{
  "num_hidden_layers": 14,
  "hidden_size": 192,
  "n_experts": 16,
  "experts_per_token": 2,
  "d_expert": 128,
  "d_shared_expert": 128,
  "hidden_act": "swiglu",
  "moe_layers": [1, 2, 3, 4, 5, 6, 7, 8, 9, 10, 11, 12, 13],
  "router_score": "softmax",
  "normalize_top_k": false,
  "routed_scale": 1.0,
  "balance_loss": 0.00433,
  "balance_bias": false,
  "router_cosine_scale": 10.0,
  "init_std_router": 0.0188,
  "lr_router": 0.002,
  "vocab_size": 15680,
  "norm": "rmsnorm",
  "norm_eps": 1e-06,
  "tie_word_embeddings": false,
  "optimizer": "muon_variant",
  "learning_rate": 0.00249,
  "beta1": 0.95,
  "max_grad_norm": 2.0,
  "batch_tokens": [65536, 131072, 196608],
  "max_seq_len": 1024,
  "train_tokens": 759500000,
  "max_steps": 6562,
  "dataset": "wikipedia_en"
}
Below are experts of layer 5 (counted from 0) of a mixture-of-experts language model. Rows are named router (the router's row for the expert), gate (a neuron's input weights, with its number), up (a neuron's input weights, with its number) and show model dimensions 0-191. Each number is 128 + 24 x the weight over its row's rms, rounded and kept within 0 to 255. Numbers have three digits each.
Before each expert's rows: "gets" lists some tokens that make up at least twice as much of what it gets as of all text. This comes from a sample of Wikipedia text that the model never trained on. Tokens count by the router's weight.

# expert 8
gets: " |", "|", "–", "-", " (", ";"
router:103135121151136131123135129140105131124094122144125124126130106175110112151096084114141102093121172149105091102104151117113134108131143108191133111149122119157150169163101138165175155110120142139082071104108127104123117131143115096094106129109141118120158114119108166092111132153113113132144135115135064120135126114115118097157143151149147130123141126105110128110104150186131107154112073135157140127126119109124106136119100154103153132128156103120142099139095115067105154112118072109063135144134156125117128107134112107150150109199115147152124166125124088128122143128195105146
gate0:092119153156136095103140135112115135158153120139186125139142127150120075137120142110156090168107142113133149144105109099147131113163102130110129116102116128121123105137114124156105143138126115157152106108101103110187064148130139115174157092160123075082160079114175102106131178118162135129115126143154153157132142120116137123124069176147096107114108132128119130141173112111168133115133110106125118157123160132143106168126119124160149068144115111117147121130116146087127136111094149078135135114137146143141108117113110110069114119162114106160114125114103090129141152143152162153
up0:146146137137121131151135161106119197171098131128136134158112140144123113120092142137085181109142132124119115140088111154124155122097123133083130143105122100106103134167102121148107111156165149112148143154094076135200160106107103139095096149087136091113131153137116152139131124144169137161129129132151141127135100105170135106179129141109143157114146132124111112078148136153105149149151096146101101146142120159131136146135145131097118205124148113058150129100114144135091138139143074127102152099092132090148134145122139121169117110108130137124114142121136154097128126107158111118
gate1:166125159124095147115074083128159129158138128139072100105113158123166114144122152072176179122144160131169164131119140144109176113150108125126119147130111128120146102119157117128125108150160139134152119136125134091145117153116097119123119177155131119125145141087139125107111111137138123118122068128148116126154169113084087110147167112126148149116133128136092167152144061156130108103130155127149112153078146156124135121098143137095101152144096119101132157117087116077126145097127090171110101116120147146126138058090150134141117140110149147129114109110153132138119117108121123141
up1:121116092147110103130140134136123129139125147123125084136097140127100125072101163136114138097153120213088143117117126140117174126135088131137169150163148126129178178135145162175099116138109111114149108116113179101124127094129179095136139183122077108119097091185107114113115128110130114123127150154123110104146140111134098123126111086118088107133094145141105157114148119101119134099116169115123115147136088125156166107136129099141110093145142100095140088121139128136174110108135142140123169133155140128102144155110108118127139159146119077124122103148105141112170140090124111145
gate2:092142136138107140130181129165142119127117170131124153175152114111146140104143190132113159104134177137099137110108114100109121106132150125161113114161157118146141139102098125158118144144153120168136117081116096134154145173129103110111138119160118113143159085139128141113148113128159109090138117108131120182163113123120128109103154146085125097118090155160117105105082126140133105112093119101148114129137097127124127111080116124126103150148128125119189112135121127128140103122154157111130122142131077111102093091116124176133185107156110086102122132082127193146166104118141126092
up2:128114139152136120134113115104140125203109148152118104157176152130124111108070147122092170132115136157143156137101155151078165060104147165104134097100152134135164133098127104169189098092146122135152101118088134170104153130145123134150119088128098125157121136152131131131138143139109129143144098134132111163135114132149161112132122091108126108146115131146140160142131094122107132108148133087125187150112144116129123150123130102139146145177176129121153092120137162146157167139114119102124102134175072129135123118115134160133123144111132202114126158135148138158118118131143149116
gate3:171132183154082164125103140152133111144120151069143145131116122131077126127105142159130105132155114104136115132134101142106117122093111111125111134129145108165120145170088142107160170145097127113099120150107153131081100143135161118105124147128106065169148137105150159086137157124132175138127116150116123143122129093137152118133111079127104130181134117120147148143119138120112111107149119126167141076114143169141159120145098125071123116112105184157151119126125112125190137120124133172140135145166132121128089131172136112110127147190130133135115131125166131138124131126110107185
up3:125142103086092130100133121129124088133113119138090156102126160120141132131113126133149129138170191108119142148134122124164109138116154156135132117147122116171104157098110135132151100151148126123128178077155150128150156111149150154139133130077134115107131095115117133095129119103124067103150138131111166140040132164080142127116177135086137131140143135101096097111149108153159126118188128160145088149120136130051140111123092061120144127123118094104146136124105127132126097112136090126127166114139122120124152115134129117121160077123118132088108139142118142147115146126143140153
gate4:142109095194088112123145101099122131101179136117158107127125135125138125130118119179117127135130090092093124148124165114161140136111100100116161126150108143123128168130114153100147123119157131101120101145113167149136113133165141106125103110138123097162131158131135121148086159087150109107148138130148134073104142134123100120151109168123119126100197198112140141099160126143121146144097122153091084101100144167110136148131098139077155154082138135133098099165113135135145121130111149152082110165102136161116142111136126119159133136149169076146162113119114123134116144154112116099
up4:121169122125140140118138094119148111130093126105126139126104167137121089117123115132090165128129085162078106152114084160143167119123157107111124090114080102103135174117149083167145097177115151133158127164173097127136155095118151140096143126164124122126104145129179105110097093141139070092118111144169151149130076136130169170135106130105076144132136119130141166116122116112104122121119116128150086096158140168147137138062137102130096136137126115121107116158127113156108111127107122137164150126145111145077154114150121126143151140108152137140092107127152164122135143115130140139

# expert 6
gets: " ", ".", "–", "°", "200", " −"
router:166075117113139103155129122175123134138122132142117130121139113187137135122127168126157126139106162143116107136122119081122131146127078094129128056118118145153162138098128113115101086102124109134122073116107134139096149118123144122138117142110148097102081098150137171135099106121122162123132147115136149153188100166116089125152149153129099131086149083118108138077152151110103131137093164134149102076163105144128167103106196096116139145174152117140135120117098160096127139130101159141173131110123143121155127136107120123112122105137131128116134140141105103107172125135096149143
gate0:098115101146122125118126147096115123121092149104087125079172160114149154167132177128077142105107161152168166127134104133125120104134116105154102131144087112127108112134144133133134088089116106122111135079111116098180064132127182131179136152129139177104176143070153131114141133108140156139119127117144142129136162121091129111156126113117146137151128160115192160135162152124168103125125151104151125131105139125116133102168136138123108141120120125124146131141118097155060145114088151143146097112136093119092143122149088108108103136121162120114154149141113126107116145106136109143
up0:121147094155132146139152127128140138111122145155124168169125124134109156174157157097109120122163161175085180122139157117124113130148171175152123115104132121115128126104126087151135070106109123122124092141116154162127143129134119136101072114093111065090108134056185148135160126103115138092115135125104120145122160107129120149087126076116140119163155124139122164108120105136109125166106142140102138111120097143117133118134124129175140147108132146157119135100142142160126191097102133140169108129115123136159143162146144141133135110136160102143133166152131120089149137098115169134
gate1:111130149093106121128085135122145094091141117114143156134158140143126132131121093165129145101143092157135123117120121147120105174135138166134086142146147135150128103116127157131085135135128155138161112125120094141111133092115111103174162125107073149112120081074106128113106138143126138149143148148130125127135119093149151089171059118107119101123151132160086145142108138094087122089123187135125095107123094119100156140120164136153115181131087174124138135146125122151124138134102175143153148132125165154158118128129115111112134099100189105098159129111176128122123112124184136111
up1:121115099123089138131126129125130100124118109092134127120135140078115119124142110117157121110121115076098151094133112130131157105104118108143097091115136144137142087097116116130122103093124155115162131082081138130094173146154114096125151095106144135178144140122151079186105064114175132128141144134116156101102134086137149155092129100100104134116138129113142121122133134128155108161090136119136128098083186153142152090123139117154119102137069097122110135142126191136110164095152130131120175157110109097093125161091129112114154110132124131115150134143146141152157083127162123148
gate2:104140150162118111100102094123110099137138141103173091117152079103119096116142120135162146148115120123091164098148131126144107139106107146135123132181116132107138155118124088137128146120158115141154138138096111128107125107138126140136151179130112136147131153117118121171138160136132104133122112113136082154095115116127091146133116124095138084123120182107137158119097105155164146174085141194131102167059148123150125180159150167147148147134153133114134084161096143155119131166147147124139098099126125137145113127101124133057135139107141109102137164145130110114183107167122126123
up2:128107092126178146109137123110159119121151136155147135116132121162142128155136165128121090109116137152142130115156146141152106110124147119136130163090140118131103127123100116140114117124088134146105137143114141148132113122141129071148152131142101167114144114105199124154113111130135141141132156135085123107114122163104142103098145137127115123121067149094100123187125109084158132139157106130145139140164168091164131156083119096095110144119104139110143102119117112138139132175129122120128155166092077146118133197086122105141131151072138128081157122141140097129111131057103127178
gate3:168128145162145148138071143132127127151133114126129105122119114125118130125136142088109145138134110149144109145164123128103121141109111125127139078142174156113120120154096106098117111153117078086135131138100137126127123123129134153071095105116116105123174078147069112141131110123088171152121120084144154090118140142134101141158145137126134117158135106123149152104096083139150167153124129119153149110136173130186099156144126135184099096101122129096101125127156136116117109126107121088138151166099124138129160164084143098093132118151196108111156105145169079101136139114130152124
up3:109086130145128103180120148125106114112122097128149132148159127116147157132124152158123109066151130092111119119094107148137123161123122145126110122064102129161162081099147113127103102119160125165120134162152107119128110119123117174160098155137115122131106092115138150123122130133114152145133130119156165182151131151197153106128080156088130101132121148139090138120172119132110120158111107138115101127122122123113130111118078137131125119129125112168096173090128118125098133084150088114172081142093128165110152132101128113163105109098077150157135130138142117156086134082115119121
gate4:129146134144153096096106163138134124137113077110145095106089124102164151141098130175119119097125139125088061100122123148146158157128110160124104112138136158123102163149139117120126147164122141161166116138126152127160113164139144112148096142166124095148118123110175135135114123164145132149117134124167110120093100087129161156139134103116120119085117187138085128143131152119159107106114105162113128170106152132086128083087116136155131103156128159164108062092128142145101126149123139118167160143150111139115116122135162133116082159156081108156136122096150150125138136104151134110
up4:139139141157090136081140108127135159118144114119144119116151159097138115152086143116140134120114120171104082113112149112132130140106141144094111156119133155121109111110108147120116066143135130086148129143107154136128074114114127137107156084109098131111155148107098104134164137132161143157120109115128086127171084169115158114130074148123117153120162150108177122104169101155150150107126127137114163114143086135122107137128151112136105132117142109128100134143085174170100168095111102113179143126151127111126113119104137124107129112139168106117174085183110087139117152118143082085

# expert 14
gets: ".", " |", "-", ":", ")", "|"
router:145108114127123141087121130153149107110144120148126153158124128133117106170121122110112160155086104101137087151119142118094110154105129123146116106138124076079120116074139148118066147110124162114149209131095122097137121125160139103143103156132095099115144102123106102127121122132153068155118116134104089117133135143102148117143095133207141145141139085091097164099104105109104124134110113132143125131157140091114152103113155123141107134101113113117104144101149130141153106151140161117171149131135111120129083129129119121117097131079151167114094180154124141130119153184142127120
gate0:097111129136151155109123123158133150153112092134144102144149067115116171101106195142138153120166124099157120090081149147101137129153126109122100197107140133167151146174111170122124138151135152145139148151097118147132149127147160142099098123138177080119148137155120164125106135114119096148114150120153148130142113141126100149134124139143141125078129107101121100170120079123120133132087120144121156139082123101148158129148109110155154128083134120146100072133159154154113113109141120095117146149108105163106095112127140105105135116150142119135151135108094099147173144141183107110
up0:106141115127106108082151131151093138173145114150086113158126136111160128085172122185107075137161120126104111093121130127111068128144179133142113141158143127100106152110131104139162129134131133107144133124136132170125174175147143103120099128137130106159086121105169171135165159121134115201179112130135113134119123158141161119120130123121101129115107135155128115139139118132138129147052177129135112145135113180144123126121104111076134102150098119118131148128178146140131111121128153143135107131131095150095116174108126146104076151107152124122140155134157133123089127125135152133
gate1:152139143136112074146167138135129090131183131180139187125119080148107107145137081142131125107138132130152134116123126130148130106092125120090112133155138122135141142076154113140136127169123161145150117098135163125141135145101144164200111125177143115109150148164161082115153088123129120093134133122111096127145140107144160137124148120153099117108130098108126179151118152170151161127135144139145119115154177093126139078135132143158088128111135139145129119154140146149116109098107148131119158102150139085112126124128141126128105099189134122141139174146147104112135180168143084118
up1:102139098083113131127125149100115156124129098168138130119129124112133105129142154121105100150138120141136126104088129144123160105125097152105132175114140146096095127129087117167131134129123164102112093119099127146121178167130131124104142080147136127124125089127165112172172175174145115138197101124152176093163114126158129137139117128143169126126128067123128133100145188085187138091123153140118111087169138099129140097109118125115131153119136160149143085137176139099151102139099084152152133133114142107105128127116144103165102133118150113107160105139092140141123126121129132113
gate2:113145080151092121133133147125114144118146108122140124125157130110113104145135106121104150182176111136149101123111147106164111113132172095141124139167127132108116157090168100108092099144144145148128140164169115146127139071128112126110126127172126188129137144111087140146118112087156126099137131140144134111100114159132164151105105107115140101126103092108128133163140105135133138101166115127158105138094104082157130107152123147142064112165120148149138064188116130120071108155098137098104126127143129104137140146106120161140123106164156107148160140084117156098113105154131134100
up2:133164114144108123111126068111124126088088091151139115113107142150156123088096125101099166117153129118142105130124105136113110139110155144166148148121136142141098134155161103111139102133086098145123101152149120154142144147148150092147109186130134132088166174147112159099115107134072152153140143126158119152113154114114111131097125096146069140094128105108139064127136080143108170102122128121112150113098100099130133138148123150156127091124110131122135140108103171148184145135100184122137122171152114116105164109142122160136124136152158138129109104133100150133095103179113109137
gate3:113117137121133137101144188110182108133121061138073119132132112116100137099118117120153158148156148107079103118127138130166110088153139130126114123134136124165150120080139147157156120098119154161140166151131135121120132166173129073151182123107109099113146130099089126126081127145115130135097089129116110128102121126160147152146148103164141078119139169109108143163120144160120157110150134157142126151127161114109140120121126101101164138118088102157160144119132118154144089182105145109125121125132136133106155154134127124181156125135121134156190102146103104127119129073132142134
up3:176096092155128117154147112138165116105103161114163108127160141154125137144114109144097127103125122128156106164135131126103143107102145138096178169107097148098153127147130067104124099146130125118093157118099131166121134119124085189150130112183133129125089128129128146117149097116144141155089137143137157089122107165150140136126121120106117141150157102097117174146061112111153106150132169138162086109107140155152112131134125121117171147113181091075117123141145126132101146124176136111132108152148139149149139154160157154092112123106114182120147120152128129133125124137127091148
gate4:135149116137135141100130125146110126141127109122129141138136105136124097122152093125129170151082141142128105099153130104115163156138151171111116144153098117103145141136115123135081128121113120106132111146149136143135134058131146100157141169138145148117121098096144160129117110152158145105185072145139092158117112144152138108143136189141125106101159156131134148132168115112103094123128108164117187163136163158129077123168128119128129102121137148122103153115115123124176103095116137166129097106138093173133141119152149161093162127151097115169081145089144090112114196138142122139
up4:077109135119144143172121098155132150115106128098121123096125090119141110122125088096103147131142134158127169129127189128098138123162134099122159093122138122145115150131166121117162117128147114095154104140122114153114111172165126141118145149171190088084124110127136144144108134108135134133121143121145121078151162155142111105117135095138099099156151105131170100148105095118129134174079155150123128126152076133122133142122173121099136136133153112135087168128115092115075113104100113119155105202110073089139111134118146105114142121161132154113124127170140114124123109158126109109

# expert 11
gets: "\n", " |\n", ".\n\n", ")\n", "\n\n", ".\n"
router:144135119099137119094148146135112102136165133133127131104111132087140123149081146135152093160110114142134139116130153147125153159186192098145193131089110159122156116147133138123087135169128145147118139159100118129122140160147095148154132099121132087104121131109128133121124114123152085126135112136211088132107109153138142137116129147167094160154082067122149104167109115111107111129115132123163105159133151125129144116119091108087134164135151086092138120129104145175119124146109095126087148164172128140130148107161114157115158148128107088136114112149123098091097131122124135132
gate0:120111171129128104138094125140109128134174119151096106134109112099124123141133181141128103104092138129136113110107150138116127140145127120130140144134093128170166146135101195110161137156117143157132115143149187161114193112147153113113105146086140132116107149130124132125134130110124113143120091134116122121117156080121150121149138161142151122125117121155130108114134145155111165083163125125149128107148135108144054106093139154121086114156167172128090136101137147133125173103128106103133138102082076138110117107160130149125107137147112166115083114142159126120112105085091183181
up0:106116070099131091092103109122138111115112109110146146113117145104156153132108116137116123148145163157110122170124105150097163138121095141096097143124110140132123110118147115112120126150105127093169133111144110113147115113084134094107189118136117117104114113109141178119159096097128115120133115106085147111112130148142130080106094121087063131125123150157124128177120083138117145158121140161133139133140134131112154153170157084133073151102125097116136108120115124123111136152167132143129068125113157143143163118165128154147181131090119062126178119152133136111119127088119161105
gate1:136141125183103098130155113109125121137148130117124101157134143114155092170117130139130125120142077122163120133139096088130124091149127141128117174123119139139075120112127127126115128153124142125133117128114094159097145147139111096166114160146116131191137159093113082080140137179123168114172135105140098157111149143147145110113151151147121091149132136159122151127095098116131133107164154115115134155144112148128135184086152104154110132131117168114147129114146121127142107151117153130088123114187089157120086127109164151167140103088128108168129147136144134073173153170168134152
up1:068090134158152127115151126131115170167131122148135115144114135093132108086119082123112172160124170116105175105156139102122140144107112129143122180147170138140136086110117137162133169134155164141133150195115137110129158143132154116123096140101122192152161133116104121158129164141174129132132158132085124124154125115078110123116148135123085132134146125133098158123121072132126086122108162144117110159143125119128129105093108122151111122163142098133133123108137147125144116116130147160098125146189105098127090159177143131121128137135135172140152161151172120106144135088129127114
gate2:106158171116125122090166135106119105186140094099137137105109123121140089154168111118160100105102094133100154194112121116131106083111117162139114101094159104120113152142104133103119075141134124140146097104117115120143130149117147135138112130133167132142074101154158128156119120108151117150116142128143118081115132138109151144080106145162121141129123150122105126099157107109120141133107113199104157126086108087157142129110136108149119114114109094147157102090122175157143116134133156133093162145135111141144095118162152122132102105128109115168119124132099113120095197089106098120
up2:108118119157131166137130132132095111112138181110086105093153116104118106110149160090158126125115156148111153138179141091129129077124112092096086137144138156076126141128092141133107147104112130131088140133142171117139124150105119136142107071128130125095152114137126175134119104084142139122146134101111066129101081131129134178138104166154110166137151143121158104102127129103141131148165162084120137117137156186138110119142164105152132118126106124145131125139124095112141135109115112131164136131142146110139141117144136124199081156143092100155143074126096119146135111146129085121
gate3:065141137120142142139106171133123145129119139136149128153115150119130133122107108095129146170164145118127097132113118138104114111131145092161133085155146140147150112143106135157128150137152175159126111142114091138098119132131117145145121147151139098118079126116135148107131129072103160083143123131120120103155183116168149129122133120111133148136094153147145174126167156151118104093122160077095164159185135133107073076139081159094139157137095144123120135108122125116143131144112113113106102134135110150098173125135113138142106145144102112102128066149125120113128144129180182183
up3:155109148085085166170130114125119139098125144144130112188136106128095174106129147154128102119147132099117073114110095113131184088119112122108087125167118126139088109149110125148150092124122115127151143136130130081108144125126109134137159129137122130101148086131154157130141122109106101133122151097142152122126152111157116098161083140143118120148121189128106183105123101183115106158109119097164166123071159053124127119166122151107139101138098153111152127115117138174138123102166119133171128120111117149133094094113134117120109176144101141115124107125107134138131106127107116138
gate4:108099142101167098145105138132124161124098141069113131141108135170105146121130125133118135099149105140155091187125149124145125170141137121123120104133135179168129124076142162117100126145100089161157116143138097134136097145135117162093134148118114115099131138100153101167132136158165124146121138105175103134092151135152104132159125152148132128164137106146173128102149072125110150164160123136083179138120125128117119104138106167089095137135139153102156108142125141102152092109146095107153159140134086122083077133110129157130131119155131101126134064126133100153148134147111161145
up4:107201108158149079142144149159110143128074175115156145191115090139146114158148168134154110146107124174110104118124140159132152129146152132130132139097165143117098124149105105123116126114128127132088111086118130121119156123131121135124078146122118170142153112079147129155107141176149158118120124137143134138097130151140168122120141113126172108136120087143138074088095117111118167114151137148164139151138095117092124152085145119137120129123129111158074129150162089103158147110131158147116113137110152112147171102120149151124115148137139124137115152145165119128172157095172147129

# expert 4
gets: "1", "3", "2", "5", "0", "4"
router:136108116109107122140098144107094116165150107117165082108100119154116116157110123128090144113151159114094143100128103154145135123166142148077138161174128120086142092148154125113108143117181100116127099127151105122088109097132114123123128084128134121149096165132125148122118194094123098143136179126110153078109123155115097183113112094133160140114085126104097109112151107121151132121130121123122132119119051117123112076120084117112092126164076123154104136121088125137097112119126138129170099142091126134113133132148139141152147099155124111120087102088119116137144110142140123152
gate0:137144127142119108186133157167072121105073135099118150096144133153159130120112104124132156116153188119182120077137182112133121143151115144118149153113111152115115145108128087152111148154146156139068139084104098140126124139146092140145136139185110137139134112134067147126105123120110104093141101129135129123151149143122155128121120157137121133157108119092151129135108115158125141099137092090106140111131158076123151111128131138113119118164097161130117157113114168094158128158132113114109125109094106149095093143116154131143094113122139133157165115099133194151100168154125110141
up0:152155132139110115129083157106117127095130106125170162093119146168142103129145111103121121131154130121104097135166050133126149142117117136107119144163136108115141165102149149137113135132138172139128100121128093114106126147137150145137135154165102156170081137143076140138157085125140142148165067159114100097124153134122138122119088138119111103122124096103139139150149125147182115142122142110130095121143124140157147116088101128096102099138101149109102163147124088113124142120159117142102133076088072111092107114126143139135129170101077136099164134094106175141145159099130121133
gate1:121132121148102133128111111162148128068100084142116139158096117119117107116103170120092100111139146098131135097114128089104124151107167142148115106133125140112142137079158125099179093110117153103085118137133112115129136129132143142106141122149104128184113148124172117126108091127140117116132149129163101140137141131133177148115115126094143140141129122121134156136105145134146145086122102099152159108165073107092118114142115151163157193063140147147118143087138146163119138134166114117157141125101128178125111117163122158071132098109074145139123124162116098143123145101144155079
up1:118113079171157129162147115122117090120099161072157067131161127112129119110144142119127141091096134129128110148139131176111146109137112104155114145145095103124152146106158126125154129130121164156121115114151134148120131139116146107110124138134121174115168183124166119122195151126110125145068098130105131131087162160110099141123127156125152124118117126115131156117092140100131112078154149130130131102153159117105143116146076122161148117099132169093096131167146133178113117126127096134144144139160111119106111122109119120123177141130148122073130110117127054161161150125137130100
gate2:083135110128099114108127060084153132119141144162152147122097112150122126172117115126120128132122130111125139165141100072149133111112088138166122156115130148117086125148153184091118135143135127086116150118104134099122116080102104159116116117150154147106108101141188102107140135122148102141142145099136163110121123116149127131144147130101112123145160166057169112092122122161096084134127141107124133108134115085115111132111104133105149122069143141146132140150178108146141107138075133150124144153062111153124130098108130101132152127119123163114119174166137128124157142161130103121
up2:116124130121139125118144124132115177135145104149148130097118113143127108116111129110134107131108130119158132119146136110104181149145149128107164164143110132147088123146117114116151170135135142109155147075127158143101187103138116175081112163115095096123149134116126089127143132167129116184175142138138105122139085103092128130093105118136134142148137135073102122113114118142093116168130124214141160095152101100129152115120095113094157109161093128171133137099106112145095093102121095122162117091107114166122144163160155118090123118139160169135126112159135121125151165114107149109
gate3:104150121136123123140134145125115149094131119148120108159123156124132101136155120136123143079149164120121121166118142086123087136100075136103102134128120129103156092134110135092105174098083111146123149130126164150108102099145129090118119112125161082134127125117121092213092121140186120156173147110124094117143153087104119138114099139141119123125149141134106124106147108162148115141174113181093087143125092105117138130113130133104132113092100094112163162122077154104121131108087145159138104089178155140103132119155144167134143158132110121146138141102103148095105145097123116122
up3:126129059121095144123127124136143135134164143141119137126144107080126122121101112118149124151081141121110104158126137116118094123126104169154093151117093155086081164110164117149127086137090098131158087155155097149147143117125141139124127147098151076124140147128161101104127176122102138117138149140146173127137080154144122146104118101118111129131119151112127128136094132182139084111124155124138118130121059113132115136104131105157129076146160128123167100134100105137131090180116148130095168129124126138114182127145105158097149108115153147152146130146062122129117136087111136104
gate4:125164143156114156098153159149126109134099159111068110131164146121124137121103160079079154132137117107134104136153083140091134116124120123147155133117129096137123170127144149094119151115101129139121104112152080158125120149159102154119144132100136148138143114145137136126126171157082101084074125145129134125093106143077130165104143114135125126123081136110136188163180152150159120169110143125121143172137124134157131119108134118129131133134114154102150140092126185093129155103113116095153123150132088115115123114129131119123107169124143150153089124159113082133118137113204134152
up4:116116111126139121142097140137121093172145132122130192146162136121139138126139107131135064120121099127111161108149139154132121152151122119135120111144099184073122125148135133135148152101086135099177130110065117106075144152115123117129129095154113174147154141086137137143149114106166168108119079149115100123128078092131132100106127117144156083131142102143098118145127130106089158111147144136097150152110085149114094110112135151101116148127171118153159125163150140120151131148125151148124157159172120087138141128098111129105153130069160116097131138156107144134120156121122105079

# expert 7
gets: "-", ":", "\n\n", "\n", "==", " Country"
router:103079098142128102137145127123130148123092118099125084099147114133137157072146149120133108110138123128100145112148120134130112125177129135097067145103133119156127118150149070113129145125133146159113129136152136121125148095122132132147097134147128152147119159077113156154140126124126117119117101139144127199116163145126101104159102136136096137122123121214160131156108120122135153131113155142089098165128110117111100220128136149154093149170128170142162140130119136129119126154123182098070145099152116138099143092130129121114145113153128158124159119148122126148086142115113159132
gate0:127129109163154123135114135153115126098101126109128113157149115163132102090124141119129099119144126141127135134140137097120155191144138124164121120112112068110102119096098143149132096121121165115121093142127114145163098139080107147163113148122135107114169148138137137135139097149164126137140193130130089162129117112132124088144088066182138137113147153123078150114125102117113150142111146141124099162123141176169095125122080159133108141100151168094117141162090130158135161122086164112120162082132134157114104103137153111104128148117111147145136122135136184129123147130076158152
up0:160092153105126109158123097126144094136086165177151101118108166162154098144142132131157104092108110133092161110088124108133145163151158129170131122144135122112106111111138110115144133116145127142180120181151161116156112140070141131142119135115146159133112123119157111129115071140109122146141076112084134151117146101144112088103109091178111071128105099109091146127147139131155150120095136138090111149143119097120139109125120144138099131097134122136145061126121140133121142124102121116136148118086128114102077162144162132125106128137134119168157133107108133103167082099098140151
gate1:089170109105147071155135160122109182131150141112117133107122125154120097127135133096132148144131169154098129137173097133172113135163134140105103117124104124123128134123165147137076130175163157137121173091139175110138142115096120149110091110120140203111111101084082122114186106132109141162147124099109147147111160136119114121146150136128125107165151146152126110153098181099128142134160138117122110136095166149131114117128110120108114161120113143132107129144163158108142136124127130115137118114052153155154131151162114127133085152137125130126113164150118160172154138140151101128
up1:081124109186145134154154112103138148108148162143095112074115117100132134143120081137142180131141102135125106113131121137115139138156133119156114115140097104150095144094177119098123110163126143103120128129110102138161123127155110128131129091181111147153131149158129114088155086125105161146149119131175131100053114132150143113136174155185170113101075138131158095115147138136129145141094105130151096148134152173126156110156096128148125103132109090165134123101128095121115178128151132116160117140141126103121143130087147124089123134118118120133098096113112139087162136154161110130
gate2:132104133155121125127113098102107118154114086118091106102135129126157105102099112113139147135100122134110164174162141135165126116158137130101123131094156119159104126129110123101087138111134129122163125114152143113112123165074159157110111122176155133183129126186141119108135128085117126131122130127129125156169149114122127135127102124130136099106141115183164155120132131118131153101113146106116128126143169147136086138133138181170109118158149073134098093161160151178152134133145128098102094144145118121121133189149160081101150171146151142129087133084170141146124132170143164111
up2:055142156108141134120142195159147082116124104136137176136084111121175137131063140137103148118120115141136122164152132135101119151150179134113155126161135140162112136098131128110109135123176106133121091159134106153098109128148160087105112140107130111098128149139117090153160127108122103112167123132162134135119150142108150117150134149101146150130083068105119164128162118127143131122107085125104127190119122161138134106110118128105143129140156120083147149116126163117101109146119148165101146091113113148077105110146127142166142155136112144144117122159109114131098135148133163176
gate3:139151128108158086142139144092127138092163174099154098150150145127110109113076164174158109127155132135108119108080124145157154084147110138083135113146130131166103110135147136117146136149123172142100141130090132166106158124133155118146123144134144103149098124139133117092079155098130138149166116145147134104093127151136105111094101122155148174141106153130158132124121111129150144150135116145133149127121140160105086159084114142110115169156114172141195110156156155159119125094106156137089107164184081110106135143128110088116119143137124130104142147138151121145107133098176126109
up3:125136180161144130083159132119134107141131118167110116121086142175147125128106159145114127172102151130138116134142129136110199132124126122116171092130115152138150044120080132140155131146147092155131093100137158130142173115147122165105089171153124129112118139138092111137129108157103118118146092170109145129153110155139119136140114100081166166090057140095123109146119145145119114109181128123151109137133136144139127120104148129122162139151168121124136121132115137099123117110156101155116097105115097146098105090146119137149107165173150108124109135158145135128118109149158151162
gate4:144120109137105113141117137119134164168147136114152075102144115133106119106148149126162128125137153105088119164170128134142133093089125117061130147163123081145118140142110142124171102111134130157143172085124140135150140145095123134106134149155124089161109164167152136149120140081108099140084080128176128158103161091173118158138145163150120165113146150101110128108162119163129133138122109119149134147107160127161125140140114169129109092089101097168171123121108120127111141175111140122111117086085139180137114122158150130179118122152119112130149113158114138117102151111144131114
up4:110151131103141134098128102170119137076119112125101145150124136141136121079107110137085172149108110180115086142154125132117141127123113132137110133113114145103167120098138179129116088114099082149124102119196135130120134119107138115143141155112127112116190109117111094153137110139113098122090148134101094127118139170131102163091104167155118125102137169150094117119142114106137150129093130180149153129152097153128139135126081116144102164098122127123126140121147148148149139109143127192122102127101156129116161102167067094146129089149110174110152171144147131105119139117106129117